Experts of a small language model.
Size: 13 layers, width 640, vocabulary 32768.
Below are experts of layer 5 (counted from 0) of a mixture-of-experts language model. Rows are named router (the router's row for the expert), gate (a neuron's input weights, with its number), up (a neuron's input weights, with its number), down (a neuron's output weights, with its number) and show model dimensions 240-319. Each number is 128 + 24 x the weight over its row's rms, rounded and kept within 0 to 255. Numbers have three digits each.
After each expert's rows: a language model's description of what the expert responds to; "comes after" lists some tokens at least twice as common just before its tokens as in all text. This comes from a sample of Wikipedia text that the model never trained on. Tokens count by the router's weight.

# expert 39
router:125122112133178117122101104144111163138148105075141149150106105083097053110118149121094133135138126077143108111103130143136115160144115093146111096145124086155159164092089137143119132084132113148163114141085127117103119102162110141132166147
gate0:120111117160143153130156104173114152159158114126136110142116135134136126118093128102129118174165118154120106111098157138151125080121125115132099176087137156159119134139096133124099119141124121110092108141168115080140108117157130123148116116
up0:141118145117090122050113169104110116129116156155105099119092127130159149116137093114148136155128183091117122135177137153115145141171127145138174110117143074115113121113145144161187164125168131181163138124125120144132119119147133129128137138
down0:114136126131141173138160164128107137125103135114106130105104164122141131140078107119115137125082082103129173146148091120126121160146128105108112150122146116084084135118148106128145126151132125133146129131100130114128132111125133108109122169
Number endings, closing marks. Decimal and thousands-group digits, closing parentheses and quotes, and units like million, km, % in tables, such as 48.'12', 58.'2'.
comes after: ".", "–", ",", "1", ":", " "

# expert 17
router:136113142114173104135143171074145125160131087135162130089114111100123114127129161154111079135135137115107119037143129145153150138104096143090148144126157134146123131131174127169141147105094144135128110138118132192135149110133120142184121117
gate0:076118083122170154131136120155130115150147103099130128112138112119143100129113133122124081144129121155059101107102117141115139126112110130106100164093123136127116111102137141091136102180142140148127112132111138136096147140138141141127103137
up0:151166179136107121085120148109110142104097155160110119123127123154131153151137125127122152101124129094191147140136145156118116129177140144169164102159136082137129136122117160184136208127117132128138137112127119141172148083122120120149147105
down0:120087115155111141109153123121113157090136132111133134109111135107137122133128111143162128138126096111148144121096118129105125127102133140126135167119109143135110133130128140124144136111122133133132087141157108125122140126132184085142148157
Lists, tables, and most. List dashes and table pipes at line starts in See also sections, infoboxes and taxonomy pages, plus the word most before nouns.
comes after: "\n", "\n\n", "==See also==", ")", ";", ")."

# expert 11
router:117084109113126157138126159164161177141130128112101115146146135109163110112118166128118147127150149158176105134102145135117187111081148135137170134124117113121157129141135131111128153135140165137101151106150134135157071124083124124126163123
gate0:088128102129147135144113106159151122132128095148121102094133090126143098148137122114123116142122100145081099119067127128097127089123108124157110134102136147128130114152105160145151099162123173108103116142142121109099129150114123114136125136
up0:145141163130132128086141155103098127136111148126140129161122148137132156141113153132124131116124160099157128142161151172159118143166129144116157143162118100113117133098138133142125166116121116167178147105116129157163124106129155125123141130
down0:151120112141072135107134138134124161091113140086091144082134099135112125155156138120110139156107092083103143111134141137129154145110125106121155145109141121076087146138143078108184109124117157169126105145116152142144143102148121134144125149
Years, list and quote openers. Leading digits of years and numbers, opening quotes after colons, line breaks and list dashes, and In/On at clause starts.
comes after: "| ", "\n", ", ", " | ", " in ", " ("

# expert 2
router:116152101092149158100135118084155127152144090111116116164096091124149146102160116104126132112079142126117114131124151097092128089083121129119131105132057167161152134162159105146127148129121158084122135105168118178151160135107101126110157133
gate0:096126080151133156125089097119135144153131115112091149108129108134178101137099103115157129102149096172106083107095160146106153127075103108132111168100127179130105156111133128100138087176122162099163101120138160114103108141129102122091130155
up0:155130154134138127115152161161119123112114150152159105144144135124110147147165151142136126153094159081149147122154102137117087139209155181148164085146113076130138089128114146148121196076131121190103182119121097170160135119119138121133122054
down0:109136137104103120143131136141155127131092119112120138104113107094131135120133093124129143142126078082130148121166157185113172148121134120095151154130158096127110146110098119113144140164123120162169100154100111131118134111131158117114145143
Year and number digits. Leading digit of a year or numeral, mostly the 2 or 1 before 020, 016, 882, in dates, populations and tables.
comes after: " | ", ", ", " (", "| ", " in ", "–"

# expert 45
router:084147162151088091140114119135111125080116107120128170134145105122107164153102142139149133122085127152128143180141109167145112116136100147145109157158143112138126132093141126129127107160116102117087123105136111112089188157107139153095107144
gate0:112121094098182152168128123112117165140173085160148141117136110144139053108137161118099127114111165130097097122108108103130110099083106121149127137092109131118071133150123164118116064167085136101134132119117128136130130120119128122141136115
up0:167154157163073118079163143161154145116123159094122074118130129139118199158121109133170111168159155102172134136152167165123160143169143119138151149157137108151161102100119101142161196091143145163144140143148160129153116138142109114116144129
down0:129173131150091141123114124136107099119105114084075090148103109118165120116118119107136123146156106130136126133182142148094126126161173102125142142145117117170136129132091106108180154123154137109138164105144097092108137129125132109119136158
Section headings, table markup. Wikipedia heading markers and titles (==, ===, See also), blank-line breaks, and table header separator rows like |---|---|.
comes after: "\n\n", "\n", "==", ".", " =", "==="

# expert 31
router:108188137169144091177087159143139103128124140128104141171146120123135160139138133132123116135121092118171110127129114117128141148145166127132166054116121115108122149119142127158114104155109152150137132088123161134112083149088123125170125119
gate0:120125094118170134093104094133123133144142118121124145107134104095150104102080127125118122153125134130102103101106137148150150129100095131133100160094107157125122143132115163117125077159120174087144093138124140118109135113126120135132158145
up0:141144172154131094107136185092101113117120128148145123140099118141124158171144135176100115128092177099140146136119119175149123123184145123138158136147116091120121094102143143166158166104114122148142152115099119119157156122104099079114113116
down0:154129092184140105097137199136090103136111169138108122142134114132129126121121141142138138125101076106107153145155135129102135128137127148121133157102136103122105107119106149131183097153116121121115094144122074142130123102107172114121136127
Numeric table punctuation. Cell separators, decimal points, parentheses, degree and minute signs next to digits in statistics, results and coordinate data, e.g. ° and ′.
comes after: "0", "3", "4", "6", "5", "1"

# expert 43
router:128114086094098083149132144176151113111154130154102140111136118103156155134115124113111123082161122131114125147170137136116148114112130118151137194120134128071124127136099155144123118108155115141138116127130108118158140124081142148171172101
gate0:073107106140162117135134121152136162129115108069139093089148097109142067096119166125149136120141130130116110134109131156086144094087099139154107118137095149110110161150149168093136084116116170160117126116141128129130157122120115104121104136
up0:156186136138102130105130163079110109098108143173091157158102094120159175168111107155098116135126141120162144092127138137197103125201136137121166116154171115136123091068127114160143176141114087132126125139115134112125149126109145124135149124
down0:166126132142113139090153152128129154129135124145087101088105124119118114126088119132124147118125073127137138120138137206107132168135109103105154173092118124149100147154129089163162120150111115135169131175149132124114131135163160120118107136
Leading year digits. First digit of years after "in" or commas, usually 1 before 9xx, plus zeros in score tables and century phrases.
comes after: " | ", ", ", " in ", " (", "| ", "–"

# expert 9
router:100114144163148135164106161159105119099133163085161097134173108152151115091137133111124179143099138121177107107123130128150129111141164102144125112130116104153093134112132087139140089139110113128138154088083168126095081135151138124126105157
gate0:147142096127165134152146084180127141121155094107108135137210106077152115125088111131136110165120095151113106111099127130151145100079144123162126149071130144097115105114139125149131077154113146131143095128112149141115122142137111119113150172
up0:104123143134120134087097180085109151139105157172142121128067128185128154170142158117128160092135160099156141124149149145105120132206104133108138117175129115138144116135120145127130184113128125153142168127153137143125147092107144161136092102
down0:130120125136102102142165141153122135090168121088135142139098119128130132103120121089151130140132096072135136103149133145146128138142118089115150150106117100104096178202131150170128084112135145133156136144145095135129130112152154124112149173
Numeric table fragments. Spaces, dots, dashes and digits inside numeric sequences, scores, percentages, ISBNs and volume labels, such as Vol. 2, −6.'6'%, 1'–'0.
comes after: " ", ".", "3", "1", "–", "4"

# expert 42
router:168099117091111128136129119152077162123149102131073147136088164143112131152110167110146130121170122116120134135130125129130166131156138111109161156116171096166149131143133160106162094120118135149144105100135165092086140155072137100092137122
gate0:105123101148150175109100135183156140149113128095105140117114115120143082105105128104140124140143100071112116140105105119110129107093105147145128162095109146119133122106113136109149062161117167129108093150141128141115126128114125119118131135
up0:142161143146090085117141130074084119118126123178137120133141131148138173167120140128109141121105186138162135114144177162115135154188147127131166088158126107124113117142131119157136181097130113145187159092105126123162142114119123126119131121
down0:124154147196131138139173133171133117125148131088095113108146140085108111144126149139144145109133095108114149121140138172111166106100119126121119119118145135140090122083112111158127098168106104073152096158128113192148140104161104112133118140
Table cell separators. Pipe separators, line breaks and semicolons in tables, lists and match reports, usually right before a number or score.
comes after: "\n", "0", "3", "1", "2", ")"

# expert 3
router:151112136152119085125136096124126106120134135142117149106128085125092162108146137160185117174181126137135080150178133120139164133128106143098141107143144094105154146129148127143124150132105153137107153111169119169107115142133113106122116138
gate0:115150070085162143117135119155150115149152120117154132092163119090131109128091123154156136132143108161109095112084134120106139135081120141121146133127141142123140116123117172121158104156181101126124109133133138122113121135114124123150113138
up0:131138180161095090116130142108096137118119146123125106165146105159157139152148139123126102156099166086154117120156144146148120134189162135143120141133142085124128103106134103139140143082122157167108175091138153099152128098157157107098148154
down0:138121075142088153118132158132146106115116139151094122119137145107130133137117153109155119137138071129119134117134164142119141090117121131114117137118149108127102151092131122107160099145157125150170120155121105155109103118100131136126153112
Number and year tails. Digit pieces completing numbers in tables and dates, especially year endings after a leading 1 or 2, like 2'019', 1'969', July '30'.
comes after: "1", "2", " | ", "–", "; ", " "

# expert 34
router:112108173150170145116141099113137160131111100158188170131138087091085101160135148176149125152090119102149095129110164151161090089121105137098128119117129173112154117133129176155150153120086158147092105181131172131148143097127109123168095123
gate0:100124098130164165131123111140162174136135108131130114104122101123166095080129122085137121131142098155118096112095172147109163106138095121119131178100087155125131163150117136126110112191112162122164111128116157153109089068126131125130128151
up0:130128131173111132121117147134086084139125154116118132148150150135106145156141125142104127142122165104137163142147128152167108157146139159149113067138136095150122069111120129148161145089128115149115137112109106130132150123165137120139137099
down0:122168101138098153123135148120156131119122154139093120121135121123156152112116113136131090105128099125153081124119146174114115130092115102121096147106123145144093136141142111126177133119113102117122116143099127153139117093112157128110178127
Year digit endings. Last three digits of four-digit years after a leading 1 or 2, in citations, dates and tables, such as 1925, 2014.
comes after: "1", "2", "| ", ",", "–", ":"

# expert 46
router:127121095100121151071135102133131112129110152181188126170098157112116155095129111141140200105131134082098164140127102121144127115137147131122091100107123037108138119094143140090066136132172140142153138131135119146152100125159117153126114157
gate0:127105051127156193153103099160113144146106101148138151139180087135125121140151136112162126138137095171078103084101135088134129129082102099126120163094111134111117094109138170099171088142142146098133149112126127126107130135115139128114151145
up0:151201159146113094071147166094128131098152137127103067105114146122133142140089125173080112136092149101176146158141145202125123071185157172140170120163157142113140139142114086158122149098113114182134107126119154140162134117143088098119111109
down0:130141118147147145105112133146103099116066143124106161124130108114104146145072130130161135118130114100113094097087113172105130147093141106102129175101098124151072141132099083113126138157156107109160118152102142158124112138133150105135148126
Table numbers. Numbers in table cells and semicolon-separated result lists, such as ranks, scores and tallies like 48, 60, 25, %.
comes after: " | ", "| ", ".", "; ", "–", ") | "

# expert 6
router:107114155154173155143144104157126103118127114151117087180176134115110122118145117142088096148164140165111119155129072122115134126168140146148088128156192139147161140100172132124084068126153111156139118162148137150140119149108094186155125119
gate0:083138117126152148132116073147121156153149112150141094097144128108117082117118142124158100165134113136110110107106143135142134096126087102124100144108097144108118083137117171103123138149126173145109122123141171105048120143136120116131168158
up0:172150136146099110124131173109114110123097134131113128140137128145159178155110129132112154078111154084152132140149134133120136139155159161153147132142152135132128136084142105166154132126150088125148143113136082148209119109122139129096101083
down0:147154104123125155101160156108111162121100099126088120105141122095143150102099159095123126125130108134107163118139134157104128112137159140134097166136120114108109134157109129068146140115154123113134134155139110122126102132124115098123121150
Small counting numbers. Standalone numbers and count words in prose, tables and dates, such as 5 years, 46th Division, two, several, 's.
comes after: " | ", " ", ",", ".", "; ", ": "

# expert 10
router:127132117120070117151119166155168091124138118185091115122127151135123142132138135149141088124078126138127148136137150123160107120162172166112117110142112130113101168123093079168127123105131168147137134071096125126160092132084101119152147115
gate0:140122120100138140121098125168131168144129097120127117137129114088150116119108117081154117137109118147108087070074117155147152099095111147082089161118132161111108133137151163093127072179125162109119105161120157163137132127094140105123154166
up0:096150126171132125112149155100116097128128133159135106115117140167141140154146156147098114124150150114141171185160130144112096142183146103176178106153130105169137086107114133171152218099108122163119152084122109102129128122155131142130107097
down0:142139130145116146085120182127160126106100121098088144162139145140156149136099149109163127098141101115133144146107154183097134148096144092085124162109144114144111111140126119126149107124153127143122117151109112153106101139108138093112148125
Table and list separators. Pipe separators, table divider rows, colons and prime marks in tables, scores, coordinates and list entries, such as | 0, ′, :.
comes after: " | ", "0", "3", "4", "1", "5"

# expert 18
router:089117143150158105121164087098116114140125140121158177119148137145096108128148139181158088151115144115074069113106116132148161119148092112098155136098136130155170121169105139127147149107141153149135133118160098130115150165125100131176126104
gate0:101148108147147138111117111152109145128156118144130108135112149108154108129111097134123103140140094170125118065118127137174149146119089141130143109100125128144123125149121123130149090162146151109096131122128156097094133145142117138111117109
up0:142146152177120128143150131144120114145115149126112111126153129166149138120131136106149167139085160070129147138116111162096113089142147115170133122202128116150141101099123118142141166138137166161142139125101133158142125104128159123132133112
down0:120166096145082139136133137152120174076106095097124131103126118085121126148152143161156133113129089073138134118163129115099131101126166102151088126107144117132150154107125107143125117145118139105153137146111084147116109160119134115111117116
Year and decimal endings. Trailing digit chunks after a leading 1 or 2 in years and decimals, such as 1693, 1966, 2020, .583, 000.
comes after: "1", "2", " | ", ",", ".", "–"

# expert 22
router:102136134118077102150111130152121142118148136107168109129120130176178135107140127109148148127144135156171125145166125103109147097105131132186158147081095163107135165123068161158110121132136102129082112110174136110147108128093151135179138107
gate0:110150117151175155145105115168134178126117119145132133124149076082136084139076136110144124145150083127107108115115118133121126125081128150156102130110109133120113126147126154129148069178081146141114120130128143117090113100091122126144110140
up0:142114144117081128084143146105107095127123133140104106132090143150138147155181142127093126129094157132142126124129172154126141127184088125117154132149146114142156089095120150125139178101185140138153149111143128158166150131166125122112155112
down0:144111099127066163090169152146125120106105143125082120118113133133134125082090128110140159142113095100113162123161155177092115135093165113081140150107104095127072130154136083120126107128151118089166134118097122126169117131169136086113131153
Year-initial digits. First digit of years and numbers after in, on or a dash, such as in 1970, In 2023, 5–4, km2.
comes after: " | ", ", ", "–", " (", " ", " in "